python train.py --num_hidden_layers=9 --hidden_size=320 --n_experts=32 --experts_per_token=2 --d_expert=272 --d_shared_expert=0 --hidden_act="cubed_relu" --moe_layers=[0, 1, 2, 3, 4, 5, 6, 7, 8] --router_score="sigmoid" --normalize_top_k=true --routed_scale=1.0 --balance_loss=0.000423 --balance_bias=true --router_logit_norm=1.0 --init_std_router=0.0375 --lr_router=0.000788 --vocab_size=16384 --norm="layernorm" --norm_eps=1e-06 --tie_word_embeddings=false --optimizer="soap_variant" --learning_rate=0.00556 --beta1=0.95 --beta2=0.95 --batch_tokens=131072 --max_seq_len=512 --train_tokens=642500000 --max_steps=4902 --dataset="wikipedia_en"
Below are experts of layer 3 (counted from 0) of a mixture-of-experts language model. Rows are named router (the router's row for the expert), up (a neuron's input weights, with its number), down (a neuron's output weights, with its number) and show model dimensions 160-239. Each number is 500 + 50 x the weight over its row's rms, rounded and kept within 0 to 999. Numbers have three digits each.
Before each expert's rows: a language model's description of what the expert responds to; "comes before" lists some tokens at least twice as common just after its tokens as in all text. This comes from a sample of Wikipedia text that the model never trained on. Tokens count by the router's weight.

# expert 17
Nouns for groups or organizations after an article, such as team, company, group, people, school, government, plus plural endings like -s and -ers.
comes before: " of", ",", ".", " in", " and", ":"
router:502488463560571589498507467412534419503498453533621431558471303527564516519449547573495519511456561501536409391517483532578515458462416479402621535488531496467426500526476511545448490452453497439582489495597496543550464390539588516541462572
up8:566439481580500548474510549441540530564552467608457413578511576445496422417600488436621577490502524515520424560502541559583523477523535465486552454539516560473544543527378548548489484595406567535605429501542507464432531495523414455495433452
down8:482425476499446529567502522458511478456469515641527447527439543522502491522482547467528388512379523524547533447530550471436479551493530581484542546504530488452475588515548439522464506533467493474481542470496493520523452564520509446496511539
up9:557477449402481540486597448514478532545477515480452527467517459536468355469568614577519532503451470467511542542508452466441488469473439560522427425557511507517572664524497499568463545536563489497511514490457525501424440495524532540452462541
down9:507523367339522459459419498411489486525489553426336493495474506568520468463522417499537571492412567532503531442619571442548496460517424559523523520565434528530484506523376507553482513518521498588443582553389494502491492515526480449427493496
up10:435459591457534498511606504491474532502499514474496506513424479583498475491507418491438573511546544574391503541433408497545462558442463407484555505470451508463503475551490504428531535442508564455450544547518468551463537461492524530515474448
down10:451524453561601472526542473489489517593501469514495530544525482516519547496552469476527491421412498542400525429416538490401495523466470458499531449506543544506505452554459504420515480485477511494400454485504437387519495504559407465427516365
up11:495550452495565532484411571538507467469432521541531489537507490507547523528428574533543510535603403544460502540455444545548570446554431512522549461450478459483431525473478452506486455545519414543461493484498479491508479457471423611518520547
down11:496492529462607504517542493472440435467466496551534556451521490427541464568498507517460550454464514541460521421465520514434538484483496499528537429448460509481513518551453476552516507555462463538557528446514511391498467489507408546551499530
up12:498479517485359503551499528472532491486585467457512595520530495461450453450496454490467443514441540552530434486471490496501452575572464526408551485530516453524512522532515518365528473450463543382516430530487443435484557448513476515465573569
down12:461490498584484531478436514543465359441462545489458504560423482427546457492523570485459505555509508504471576592549537395422451515528483431533531448480526493482564561481533464446528470510532550574578505507508459540473530480403412594512588484
up13:430521421458540510515465462462546514481442529426528494434523576429449402501489497470486527495532452514518518485526532525488422427511479574391580511539511518538499488599531508469457543533508510529507508534459485493493471470492602560464519478
down13:475485499403506492477501566510522517448416463425439563389500481430528523514487503567504492527499458524519454532553506526424439568479551483504427446441523504516408506591455572434547474558523528469477447348556482449450457526496548489518534433
up14:604501588483520547502504451527514446551453470430577426433410550464548454498515506554563443513469436503481540584502490456535457486495439434498518488512510579540448537486573490474511481579538362470417538482505506480593397451545520529464492428
down14:553514587477494466577526568512559503489428528526485603474507532477511526481565444475503579425513439470577569434492540506518457510550482538538475455518595458510419394518513503438459459538495516568484564479536448456516539463455559533539464450
up15:472469509527521485492511519435639525468386417465550560456516472565530483488513539506537382504524424491481491524481524585488419481551554450517559510497457515488490391456470471458471465510508494553490518527459534520509461476552586554491429447
down15:513536598549551509525606447516439481500466577563535544577434490417471459457528545481500473481487508446522621525564471461533480528571494448601463460517528479481488448500456475500528472536386525467453532573564507566541444427447533440448547524
up16:494383503521463527518509524489469461511397562562537435621556461479494461428453418448444515556544501389460481587467440542515551513488484460502494447469470459528509532454447443575496400429430475409464537460527537556555494550480515512558416460
down16:462541475487539473369492484445498450563432480433537477510508447449459547465478538485529520483500442403502465437523502535585401548556553537496518495525471536417458556414492527490481540550450496518511480461448476496506466537491446581497421521
up17:516538446549544607457509409477484449502493454555507404510516521493597458448597562499472515443498407610501479529458383602439586559441561480382504349528520593520433514482552514579480454506535481511518488510555562471563471521509510486541480492
down17:529479515551531471529409440458476529578518515376541580535544544430561522538527470440403442408525454556496514484509448558552385425512496544444558460560395572533565399450405511483497489485474550501457427535508549484513532511523469494516544532
up18:420427548509516553510534566491417541430539467474513554538471471464532479469497504527482563523612527456489496534428468520442508440523497515487619590500563494507516496377530447512478497537470502443518537679601494499562473515436501498505460491
down18:464480521624506502380474528495428551496408565518575549434493489562490528525535494515456449570507539491455385489567469437489580559501505414451486549546479458538508561560524491518594521510596541552511565475408462546556545567495511558462500490
up19:585499458458560567578457445400591508517578413518489467506491476387487461462484556562552549502561461616518518499577445539572473468557492459451563483619550502520596530521446553614498485479586564450473525473492539517536423446579578504554452525
down19:476563593480528541571486394543539471554477486583431396496462564421482599458551533484581500577483513516624496501440514529484607547567482547443562486484493454390403485540498449479440531427497549471484563464515592493525421510487488575557482561
up20:530462520489548531430427448422486513518545570604522465453483442570590500446469407503519372582594490568530475537438497499505515547508587496508403509530483480585428486611563473447482529520449463487454528506504408480562498533517493558489508523
down20:449512491450440500434475515517508582469419486566484493532485505484485497460446513518383482444393441472510460504519461457468488505521474508452449505477479527533542526477452447495510531489536525568454502544616548579461421495547457523570514498
up21:481459514455509538472530471479559455552466579525497490527550456444552412538496487523699459544534487544483432437561475434583511450508483467517465510462543451503436532545520522448497432457503455511469439491533486521479481542530532595560457486
down21:440508486412506547574472516568526436513388518491432519463533546525469581439556574494442465455471557459496452452546485559537502518528566599524520480526522480440532502448493476501482547544583459443498473470627554477430522542514545524523567433
up22:471539511465585485498561398441533496525449487520506517538582454441509502532470562500477487463543459501409470550414461472503469462528559586570371491421460460484424532535498490553569498523527437490516426554595539512452532476416480519493420522
down22:511493604571491613475552612479540454441441507461482591530432516499531631475511562456471503537497499567533419482414515547392467518556438492497535555412532520500448461512488578513522379503519509494462464389438477467507507472490460485528571412
up23:530485511462494412420450500500493496423516542511500428399518530462528636445497555521465504490535469552547565590479502569507561477513461524502574542588549488546538499450445471597563578525498439487528439504486558453483495518495495526527540421
down23:582488527542422518478555520537491428432509530513559494441474550505540609447482432521607504529482531577575528497466571493531484480451413468428530486460488461449498509472390578586568450480426454546497455542493576444471588457480510537506556492
up24:543491506461498468482410408489564480521513416532482390523478475418493432453524471533504512493438514540546466558464520478478458515497461442428550598573463506446391396558560528427575468556494440487464486577516506475571481488482536482563465601
down24:567522521527486508443592514451594498503469530459481412544518417496575547434505485513476508445458491499541495592540578378520486597510439554487487513479563512468544482526455516523493531524475455541455629527581504562508422448485362478561558534
up25:506547510487542574446540538547458555456529459446504481509496461533465440418525537467596435590489364490536558508432407509508505507483559480480545530567421530478490486505418489529531517512411471496493441492540533505567493504400530440520524412
down25:597533489462576504510561492478537467491498424460577512484442451465631498476442489608533535484539562517481488490543413587500581451591484486482558503608441485557494525467540491584500529513535537579457417486606482549556487471443526478492539556
up26:501537448549559551506427478525504421465566426480510489489337451541601544536492451454484452496537439544484434520447432548490489460443489542420569528577469500538446499547555503494526456529575501456484407523450557451561475531503548467503358453
down26:449533447521567552500514407546447561514450507548422522499494531537579514540403470550454444551619466539413493433491436560506437481564560465466456513538529536511544536507487453458508421491580469427482463475552482565447454529545502488550486505
up27:499515392513532433457546421399492533528467454475514533497440445444536431459484404420535604501449523430534525493504456500524502539451526551471407586554475442515473516510478491497489530525570546484542540509485497459503434466386477386469458499
down27:476426487461474469606460468532538534405582479489442419544424561459519527495483502553561524445536455490487521536521485478464563472555518482534549487546485511484578513544554481510491448460469486402628507453580552461442580593487581448417456475
up28:547436422418563463552517499452568496468572436438555559615410494447560481505502520525511610551473538460513473598489406530457465414502425455511593478539463498513507525590500517467527599505431520488578560464544559454471398491529465528544525501
down28:554506518465500482668418478450545478483527541430488500489486513415574507485507510503538480480531580481523534554459490460499519566471488518504516563479448555513515551511561591524594464564485468569624483486470532563493463541511561505596509495
up29:551408379504503527538430487526588504520494512498477536504468502479433489432441567446533512539548481570544447593437498596474504473656391455429442516507487487508493498501527632446554517463504514454532386453490527504496447483431547470501496459
down29:478359470536467507486462527505547454447452578366515412473525519422543623481564442495538544555410446466486480610491584476536474533422474447566467536532620570590553510540575521447543470510494561494454421587455521439518503525531429513506483501
up30:536532462580542474504548560478465426503591529472553501545548429448581530459456524432507501552544520510488554584536505607583482536507470425513595500533537510495452548516488512477534536496578509464567559498557512585550507426446535477538482491
down30:598554558568450444525471519470461468406524462589512428518524502503584564536509525458424479470635441510495504310457497641468545541440513452559528482563511564523549412507469536495513466464512509479504466501432528610566484504457451541534476542
up31:452514508528537503568481450466498477507384464498521482543515403498563496463533481475570450479493593452521474590468456513505515441495484516506563476489398477523460497458492517520440412409531511539487548681514500475446421594530525397511492568
down31:465566496541523454459516498428504535547424460444637492501487522482500426565439505480559425428552534475535479552419488517483486497552534474543524468450462553409579499560430449502503456392393523460543497528524588436441403611484445540525491536
up32:521558495498465539599533586555490554602461459400448497450560522470564508533459554387490455526489584365471549553476465602445486451528508454454573470441480416488480553492464393482463480498537555467446536512580505477460508453454481556512503409
down32:510519483455512476511646523536419483532514403464528522503427552529517369515442516481471425528465491491447532468497518485569494563482518485482412474441466460517536568400403592476507530566502517505529441475525525497470583507583529497500619472
up33:513534489504622513561487427514524495449508467550513556522391424578499500581547461500469422568467475496543495549472560473466478470466417451494503435477464567457529534527559550538486492473521513622524574503519461523449439452509493602566508441
down33:461534329538553487567533470493417482456484563514600465486482489523572513481552511498491473546547443451511449432469458441550557459582487556468491536516596489508505473542462441555555431528516411538508528480444452415627451561503504480546418473

# expert 4
Past-tense verbs and their suffixes in career narratives after he/she, such as served, joined, made, won; also table cell bars.
comes before: " the", " a", " to", " in", " his", " that"
router:535494516395503493509504467513514603497624488531513590405498496475482443470513538458489411538474567442447535647444471467490541507538563499516441435472570492476552483448522559518467468538455480518546594594516478442541520539480466463429437546
up8:477466499494483518454544501492522425447489484437502513573493466482526526481485474479578553520490537560513463495508480566544556537467458453431569533477558442465497467426518505501549418564511518521624568506517524543374523626433478503509499544
down8:428439537464457499555583568520568603570567631506505560458528491472415488567367534509554538594442435485513568614404550584516502508511420505572504442502630494580458487514494492503510563539479527587478476470474480426494506555555488492414577474
up9:523539511524441407486544453524554561454459526425520651491522599428537585464533465477472503512440488484477495505514533518566472537481520489499339479581471507410457472465614482515451526531442535518496436471635485536467518571459546442487446562
down9:464419484555537342527500454475517436422468535556488588472432582538575478418561545528476451488448478497480529563435548449447462482365511422519529539368469526488464529511485453510570434553548502550512560488484471450500487542494533540633502488
up10:446543508420519538529527575488474497561478471556476569501453460611586396465476477472398399612455501487496504531487405465448555543438497571474424465548412473503473567426488493448551573521592460501444511519500550371460535525526575441480536528
down10:377508542559571534408537458514509496533571492523497564555567460497543491483502446518346489526460523547355542520567563492556519532497560434458460504524419571542535551451440589557528415532462544515481565457448464438453565582441513444441451544
up11:498550486410476601561499471541398499542515580522534535512494419474641521500615469462550552592464456505531518478509497446458490529556487523517519586524422524558484407549481482494443451506482545494480507493556514494565441496429543492609485533
down11:483498514627483502473483528486459438540468469527540423518507439530365539563442538493521587555540455505421474458511459515550443515476463442438567563536542480501475424488522519520607457487608571478588472415459485517498523534496539529533540489
up12:454492481467584449578520435451514415539446453557513520497508436543524499519462544529502498465494525496439544515460510455451530460541623461493434492481475520451508419393509515377494419574494529477531558510489533543603471623482512518457558530
down12:512501529504495505531514523570459481464485461518491523490562454473577498558455505511479595549515565485533548435547535507457526507543567458520469531444510478496529528475542428467534525512436440668492484551527583493561485527452440592508517435
up13:547462522540409395518418525538430516463478486523457497415503473474563455392568509539510539502461545518444493590487498413536449460439519486500433460481572501502544455490398556543509458534583541484425590650547578417526425491441514534483475497
down13:464473505496502608472474496439497538535501532581539478476546514426537492473479579520501473487549538520547540460424438514518546537491571535598442530447531517513610517511486539481508508539516549456530469442583458478552518517461533537491576549
up14:430430556506454539495513475497483503598542509491495528540467535438556362529546511583585513525521501550474498631516428571611483508545531461521562447491498502493463579539598520484493482459500487478482576494505445508488518559521607488466377455
down14:479514580571546526402477540470478561630532521490621464383526475546491579551481519551441544562558489538542477491394473531435532480538449493497395468525458434482520539515502375487362513472517484461522478564504636423507492426548487550465551476
up15:463490554547498534514501515474499538465549598437506587447573513449652374551497565522525491487512494528492518476503489447501509499450513546521454505495493465499500460430534512485548527465583540490413512510558540502531506485452499469544486427
down15:542458506393476565476533548669519621455469501449524467505481496531386501427490500555633435508515544515540527603520588446401538584475508460486520460525548525472473535539465459432442457619476558650510533547413511505493378486490501527616447434
up16:487492528393528435457454470552540420516518484567431509590587545486469456493449557453505541387515558482538510611416411484545443568469578476624495489566477484471509521512477479444533491425533515409533632532486485495529440558516464566384470483
down16:531432533404524497428489474545587537525403459571488530582577622512474487596477410463541489450460553443510434511558493537445427422520533442583519491503537433420526507493501411497504464447540550438470505527534440532523465432460432507495546454
up17:608467525505424568414465567543548531496412503430518521477515352464509501494535437386485476490581438543452502474527413522559470517399499473431550483503574451482483540491502466466487532519507469500563494487551516527583482477501478488427497557
down17:548380538459521509514511473537483601521488547429576427423495520456529469484425536448510484552461531378536531590497529576491605448501468491506477517525386492472461582512526466461484499566503440481507518463484429422467532589462494445554496413
up18:554510486504484536426488578544521495473477461546548605498479580396516488488559458455496473435556511552480485375437520580511453479473487477529443516527487451553552559530519480401459549504537569491509627453560524558557521485451458446536496446
down18:505514508462566478473527502625545568479596485449493473445488459429403435489506572436546517559395525483506506614482526477453585495495502523681570534488417506569525443541538538495479581539454541511491470575516474454534532501588455548591523586
up19:476509560503531500555589575599505572576445554439527497519437550544518422530444496545580433564493539493492519542499457438513412503460535453468457508575476461466498538546545497497510512446467482507505509392517585497521522577482449466542454438
down19:526506479450493423592536504546504562457520529534519503507434465586487592490575515517482517474531438464442423472473456543487526560540602454465498550533484555528550456456445519487504519578534585482563547569583513466501545493567465455468423552
up20:565493533518554503530475495510476564435564458479510430510431532458605553538445572519486551509440440454512525411488463478414481457580512540487538549484466420535536514420501459651618425527431447511547486514557605529458561487517503542548496490
down20:522544563399514492470564518533432449472456563572526605556499561484524570480496340557545485469512434503504545457481548566460540591488464469551456428443535492497379450527497458530384486464497470458426434482526552531569505488579438483502545541
up21:539501506443567513436500480537527540489528509510526524506480442496529434433420535520474417537542440482445532587558509481536536446444543453465471519522525479493452468548525543591532599552516426527523588471516499549556585479568404498507479395
down21:497500454528438501404589583518519552458471508584472502517508433459521584563471453456554582561438453586446501400457540550548526521450467408514480461499533504500430484517441508520421571470584461520512586535538439575427434475458548499519458445
up22:501460457476535584464519506583636505451517422588534549535512594471559546414551424500575591469469466489479512602386562534479551528390496485624545496522528486498394520550511504535459454552460500534573495365539488514482543539562461439469499443
down22:522501578519528485577494515475405563435477479424499562525497509465413477452535535510503510523574568523446485431509467586481471502564433563492538452505445516472522435546510544490578522469546475541614479491498458456494501556442398510439531527
up23:533473517472499436485520514529471552475478462512491488410550464564577523428521484529444458401465476491479463454419500456532467490591605489511479531458528568437449471489474547455571543422555537592548446468482463482494478538428525535540554390
down23:453519544577513444498493551552499495523487448474528545473436552469411545612522555515545506547666509479452508436527499446514528523484434516482514557488418532498553483492592569567506525531490565451476568512507483606520442533514502560484534519
up24:482578485456532446496512559499449563427530606431461490545454471460572475539552454608509485609484440503486465479512436580540425509518608552541501430422473461466501552578632516453479567584563420480528541439544530577484433453461565452502465479
down24:488568522553487473529471510575515468489468365532520589545475535461519504524530532531522531534537576512473474517448543526631524564469480492500525449481581515391546413482510483473541506470541509465339538430545575449515581622467568449510527482
up25:485574551425564480527478568505535511574586589531549488475514559507477448501537581461440459453530543416485408603479502474450562598543435426529473524521504533544538485567490471507449539564540463501519543497433589392457467542488552396539492389
down25:534491560581592499505496493527469503599523528517478500537406504500513530413528526526546442534578559508552503586563496592404492445527517558483471516465470544535555424469449522394529390542446461544586505527442509442519481491525482485484475465
up26:451466543493317378526457517443488446448502486505514566446522459475508457526442524472582554433525509512440392527477545449507497486450450512451518446508478429479484483446540424485508492484447527520526489531591505527551586530499514451483508509
down26:483578492530472501538482524548500499582560510473505558464426517478430541537501552503487534479529437484554594484499594471441446476485520473505427553443497560479523488481516515432524510437566533553580542476549434474469551508534577435560464550
up27:498570497531447437617486505501501554572492522547564524498499487568567416547483524559436492593536539437413463504456446524517493505511498519568481474527547494487526547509481489474603517647523495511539486432488487487507520467533498520527500462
down27:429457521455544538390503523578484554522454396569547493528532552517446521583488529461547471524471500510509521577533557501473507461472374457537538543532435520444481470425520599625451504512555527531416471422500466513591488445465471517444541515
up28:539475533526485553432509410584514483495460537483589544489551527460485518481502554482433509540498495527519563570512554509506547546582504498435436549453450501484512520454463477424597621503507536561534532564502474453567519499457490472415467503
down28:554408480516494476554504464470537364456492484460530484471572489401593525527521406483458479526451530435462484516533521490475458494477420563353440471451544497516472476480461540532444537566435530572520498488499541477572534554425572412482442571
up29:520440553474490504402458473507506499493485539501519481405541511429468432556567612535446438435630524530466530526459534509520479571519580367537473563458586521598566547524589488459429535483460456441500517538481451525411521501533512541490463479
down29:476512431478526559551466612549491555470494425568533497481477468533487402553388457476493369536466483568534434402505477595593482407564507537552470532477446498597450489532450512530551457500456504625498499516507521415491560543534482489518555468
up30:547530532497492468535522508634524534544629424462468593476542530489544468508526561506550482650391509544456574604462490462439521552453475539504515517442565546498510520495455515490530435480533481435478480495546431506512615547510361571541469545
down30:470505455495467567423472465452376508485473532486519419506582550425507538528416473533464392445546413583479453406507563518578456510585498504432501500506460409505424506496550512612409534589478566480557474440519543581496476381518480625489466460
up31:586575489457544609504448436482511479513518506488524499455616495515524448469544450453459394421507541523479438679472461434546433587487505540535577497527517408539498444435544467480477598548492544424581582494565472464555510433477474559490472534
down31:506539545557610495530469418504505595421400474478546472500527481574573407524480516516507413418568511403457494450485525552545471503560504479574602434545531578509470470570434460561399520428579565483525472498558546398473437443497535527497563445
up32:467507527528526526489578431428461552474439471501462463458576510480470422476570570549462389562465483616568513483552446492465532492460531301487478587486451614494540541437454502600494496484616504465512459453551448506495515502508514461465532506
down32:532440516495492483565499503496493545498545519503479517499464489538443578588480477534438516441335450575513459505450501478520449556513526490506541457506570444508491518546634520515517513482546443534471471391492488487547494478489454519398538546
up33:495479408494477541594471530557492479576457588522508482443497479598504428575515469412666537461535499508535453619505551513505549530440482551406520533492503526522519522490572544383481484528528515422491495490522623555364495481465529543598498496
down33:468581441494570518424477478487536530438518446547561425482514476560586502577498436480487569460548458571462507578499430564462531525514522489549453486494383473499551626554448482502552472543501510551559441542486538480372552477503567572482468530

# expert 5
Prepositions after a noun or verb, mostly of, by, with, against, via, as in reliability of, awarded by, alongside.
comes before: " the", " a", " his", " its", " their", " an"
router:531467463449534422531475525446499472543465486485512402529498392488575553489543555452531547487487485484545522446449478517485514583475426505488549449561483500538479611529529507422540465476535506516434519468484486439529506656561474424499460286
up8:536492446439512430452506500433554498405422459614514520503452464433439415526472522462556476521448485517534414465481605563502568488451517404565433461577373531508421503481546445523475510536559477473464425537498521470492520535587502457494471462
down8:475479385438477519455458483520520473556482504521463511517504572510615463464412481528440486513480515522533488494578512517444555510513614530510431402485513584537532510484496539528548463468402509454419492487509459521599539436419473488541481513
up9:573425445463533512553450507555579557550596497543432484497483432585531485438464470452589529546462481565515461478601476475509498483421434433509475630551493599453566553514581536379472588468528565456437444510485499464452488579403516467492518464
down9:468469535501506466596516440543479553412562520436551487565470564491470384457469534522480542474507521459428494367521442563511464442404436523444544507521505466517589494483495497464366450487515501467492555535432387455573525545423539369546560564
up10:486500534480568587547478477549580541530466508487471478560489523463516541515461455515515501463409528553507390475488463563506486447536540522487532466432445586518423519585562405605488469452510464535401527542482470427557487541447432469481556496
down10:541485517532522576496475570433510393441531478562537456429432568441559516480534605516521621589537550463466604473599481411478504482494540475485516427406533525454482499463571434555515564530493484472457512475385497486514466509531394470451592536
up11:527523509515519510517524480379428554464510455513435494417518521505462377483559487490490503494485501508425468579448461450593494494555571501562505547550443378562464462503547445524477511501501536487408613456554500437505541535547487437420481451
down11:500524495549597528450479510489450541623453538426513477434468575517529537474505603420441555445471402466509488437490412486545453560560547492552527536494517390490467497481504508473475459441501509562519473582504450495574495507482481506525542453
up12:499332449457522546608478455537597511442512419445433413450533474560489478477519517516447470536488545496526507567480500505500491435548436470506554538513522454435606504492486501468547399516471582546437491575491524432473486534568511499436424438
down12:447601476510461485457533509565584442532564572570535565508490517511554535552573522489518504611565479510417470472574533482455416511393524479470457600475535500362481548519508557508538544461560493485546458548453477553501626549485580460563566495
up13:518407462513596556535437501561559527506452612561466504484428469454660372543528533473501554514527429497564405511413518503510521476491521480517445489540541419459442495513451469476544530460433427458518434455508503477458450464492493565598468571
down13:525458470418535538549517496497508460538450401514545489467606541443588372426509578513565515426555503369556465515516553512507518462458583506519451537471554482413488555507545522534495492578439499453546458534466490550610550557425590426582500537
up14:486515545530584462520469509486583544571572557487469518550526425444505555431528479524445521488461447537633442509531466563549490546622478475526484477513519501461454509490618534500497535523560433579476514535382466576511496474487547478543541457
down14:603454490506562422563554506473467580456515498527372417563534504515541399557547500650496524550500529495595480455495559512484451566530459443437544523404516539532542539504490476529467465514500476340435567489540548551489466494566545566574500593
up15:493410451466473541499517393518480518475513458465429541525427473447515578493454432440498474479455434529483498517441509560467401517517474489564560502569524540486511438494484555497529450544415474467512513526514468445523511423548492477519455543
down15:448543551566535465568593443615483551402521507493523491523522490540520409486567526570582507515536572528515567432563465537504578450488490427497473482528566484554470494445397409614498548507418492421539503498494548556523541569523561549532491514
up16:405500480503571557483510552582462459482514565525489491533451495499555398457434610402538502514445588507576529540415415523482519454488445512480483534505512568575542494481484453527529549457514510500435522445509443455519472528587528501575428526
down16:502534489481574523465483627541459406410462509553469511459557508422493498511558600522414600454510505476420548375564441424583552493530624470514552488451586520558474564509483586512411496511479463546438518483424499522451492481503521473584480477
up17:558489496455485468489465613463476443530426538543524468523507429417454460472448475466537471544559510519611553451500535474479510553491487418438495404561513558569507533380603409474504474565529490535438570480500536489476437584522526512446517463
down17:559598510486501429456389568521365508607409432415493487444459489520477620446424421411583483556547547523457537441428511547591526554517534480562571484500518609486548553594560518526540519499505417615523473498502479561523505490515548511473456470
up18:371442500568516606519504484504509509578567553440392511476502505444442451399465569614502452546536543554495530488526540409470520536428512403437470513373539482555442519514542373542421537458596579541472552404512495485543546555454551473519405448
down18:463555528503543477593594421517578461542506483572512497502553499477482529499418488424408517552596455486395456522539542548554495468532519571539570544513411506510523380490573491520454481518532455399508559505483493503527497515513525438412383552
up19:390580453521432448535472503592463457553434447538544552483543480523557539471501517468486473517476423512469500561532442455541503450587487510498529582574524589468544553489483452504480400525407588497419544493499562584473427562509503486522474452
down19:592575551509533448479527421581383528386437453529380485466501485453513524588438473553441487551601458503546546501453521503512523636447546482476380484524542489474496554528516496502500556507434381556508555484496571572439527461570443601507452479
up20:505475551545521410500548501462528567479557411535488456509557538445417477458572414572448541465479476463522525449482488467521517428549443561565490533390480501518440524566511532505446518502611529520465462445500518560504463606529586455442480463
down20:502534532440471514501520445477439374486483463485549516494428556462575532408491493501514562415453565551472485559552426471510530474514518571476510457496534522554494521552381476490476562581514453388513484417524501474440559594508454456540442545
up21:529428435534498540495612487496572515449475565423474437570522515569577455429497514501627507480481476414515474506528553571413404499453467558482554508482475523481542458592469672656461487464471480496494592459491490533493567471497597486448488431
down21:504500634490535542530453558494510534427441550568551357461502453465479527502457542555533538459552473509502589510498419429508545495433427485476473541537591503504494572546492573564540519451592492460503484420497526572396559513500384447541546480
up22:390536475520498451451485482538565407489463448480415514427400591457551568589537558469500460577472533495543435506471511477508498424445463520485517492453432478475481535460485454558451420508465475523506513461535498467525481480560448428514571501
down22:449559460469490533514463482385543486531498635614530506545434496566421526454454449503441518423494487495543514422523544445549503485514476501469429585568522472488410519441524404537409484560580615577467473553543492504452531625541434508502480577
up23:442470511523423468511465399581557495461595596478531432525472406504445494445419515490477487485479557535480510500513493478480497504466377521542465470522486519552480551423487543538527444511473425553459537504525472450563517471551497507532531477
down23:522547568582466452534552516566548568484386527505553507509498543492476566478492514447462583523491533445584515550521614597451513564445482441470485488533498423493492396469512526470572552585476606575563586520505482460464457501486385516483561493
up24:523516448501577462458497539384560538454484519498546483468468504577586475442510558537443463513529472477471596518497485505478441573589556465498473513536496424480436619454561493453455467468448433580480555518448460423460557531528559406473469460
down24:469546525453465449479423564440487528485540429532467537432460363462476489488369512420437558558563469534502526501483557584528501437500364510504446521462418552504520471505518512465560514458529482491535492537499406386493541463483505481549592418
up25:547516409537448485465577428562553506489456448484436460547496483546473527512430532504441469469480452528381464557490347509466462553427410572516496493551410510442426494494419457417461545536512513599566527502478544455546527485546482531453527488
down25:466447511549487529425494539433415483527533438570473495504555540593522480497538533524473403458430438577429524514484566446557581366461491540555480496435521468472553442532476505559458562612537494529376465504527530552453430528490529498475492569
up26:442536506476539450515514560521531571465532389542466547514528518476557474490440498486533490488451403518552453501496532434534447462547554596537514544514539488508423515453496558485573438473585439565440530542516451494600413503534409472612546382
down26:427553512473533516565486570455535571412479506359518453505511483560444453473525533606500549548519492521459555485531566447457544504483512466516549485466511478448525470544466497527497505581515556512478453565420572490512413567467475540517530499
up27:452402524509511470488487490551437513502544562505567456496479452485501608455411548358482426494506487462490576596311508471485542552555541446507402465515474538537436548470498527509408502491504489577542600488412511527569461467545465524533507366
down27:432502359534432445387460437444535582560595519632479588453515494610476474504521540485472599493476554480484488516536534529555473421598523506600466498537516497442457467520473482423443488534460539441433485474484508580502530580500444551481553533
up28:504543470474441408504467444515533432484579475534545462589517500420450457462498532516540575389471573528453554545496572475518499515491461437524552368481608468642502640534525371491546501466482458538500482545448495508544546498452487486527473425
down28:397514556527559516528410512522453457537594478510558550598519545475566487459489481465484496388515541524522521552511450427496506459607476419490565509477526464454572548482436512536524605367442456529543514431518549498550451467542416483560560465
up29:438466520501538522453493431578486489474533533590529456530519561563557510551525511452395572547593526516513535426507408442440523510470511504443552427458593483556574472504427529493479491507523482501482549505460477495612524451529547480540513395
down29:524525466385488516465474486452560452483521415392449511423533443412429430476502494485477507534475544556516431375522543516534529512432546465643446499508441540470380535465537468568517514550497507448480503517427457498527442510546543555518531585
up30:479483560570573586474485560529585399486573495382490523444461567419443508491569480484577551516517472540501447591468480528566463573474521569473545639504539521535412399445536531587536490505528454572459559553542453467552496484552375540480529435
down30:480423523496542537479432421500523445445491485421513431511405440568475570516462435501600547449555503483450523541523556454538540451553385506498493451495531487518490471526521580546437539523493492463500477401489458495393500505534541460426485517
up31:461580508572624474432466575491512551479450530485469501531573511508645545444483587500550542559422461487602501518484522563547585560425505514439582453468500570489484508519550530549459548415554573439443439489518520497512530588482540507406576507
down31:572518463495530465537504459585572518447439463429517541477464614522432405556448485544516445562516498440455449471462448460461376486610503521490559475536520536452595515443535573537478503478507574471551563461417494502547477520443477515494483440
up32:551497457515441543525622522465448499462478513442506487502513505494549495500467456446415528565421515467533456488470481510423496503546469535500525504473605514520477474408563442466593505530481468453392527484433495431442493568477577480481536550
down32:508544560503510441527433483541514468537455544603450454525527544613538525477535557557510473545555582422546508343478524442529475530473580493554522535559455524552562675543527549518460505524439476451488497460540505513491562536503432605453535481
up33:533432575430465546471588524482537546557521471470493518484467499513483560522541526496485508653515526477527438539418532465488453507449469502565495387487553407504481636378561496489542505543497462553468397497490557484598531566482483493571444475
down33:450474488480481568548572430520395528540496528475443552537569486519478445441463571514420451531450499499532493462546471507590489511516496579514609470568465506505494550598468485452533569591496513568517546529538526597556466512339515412459419451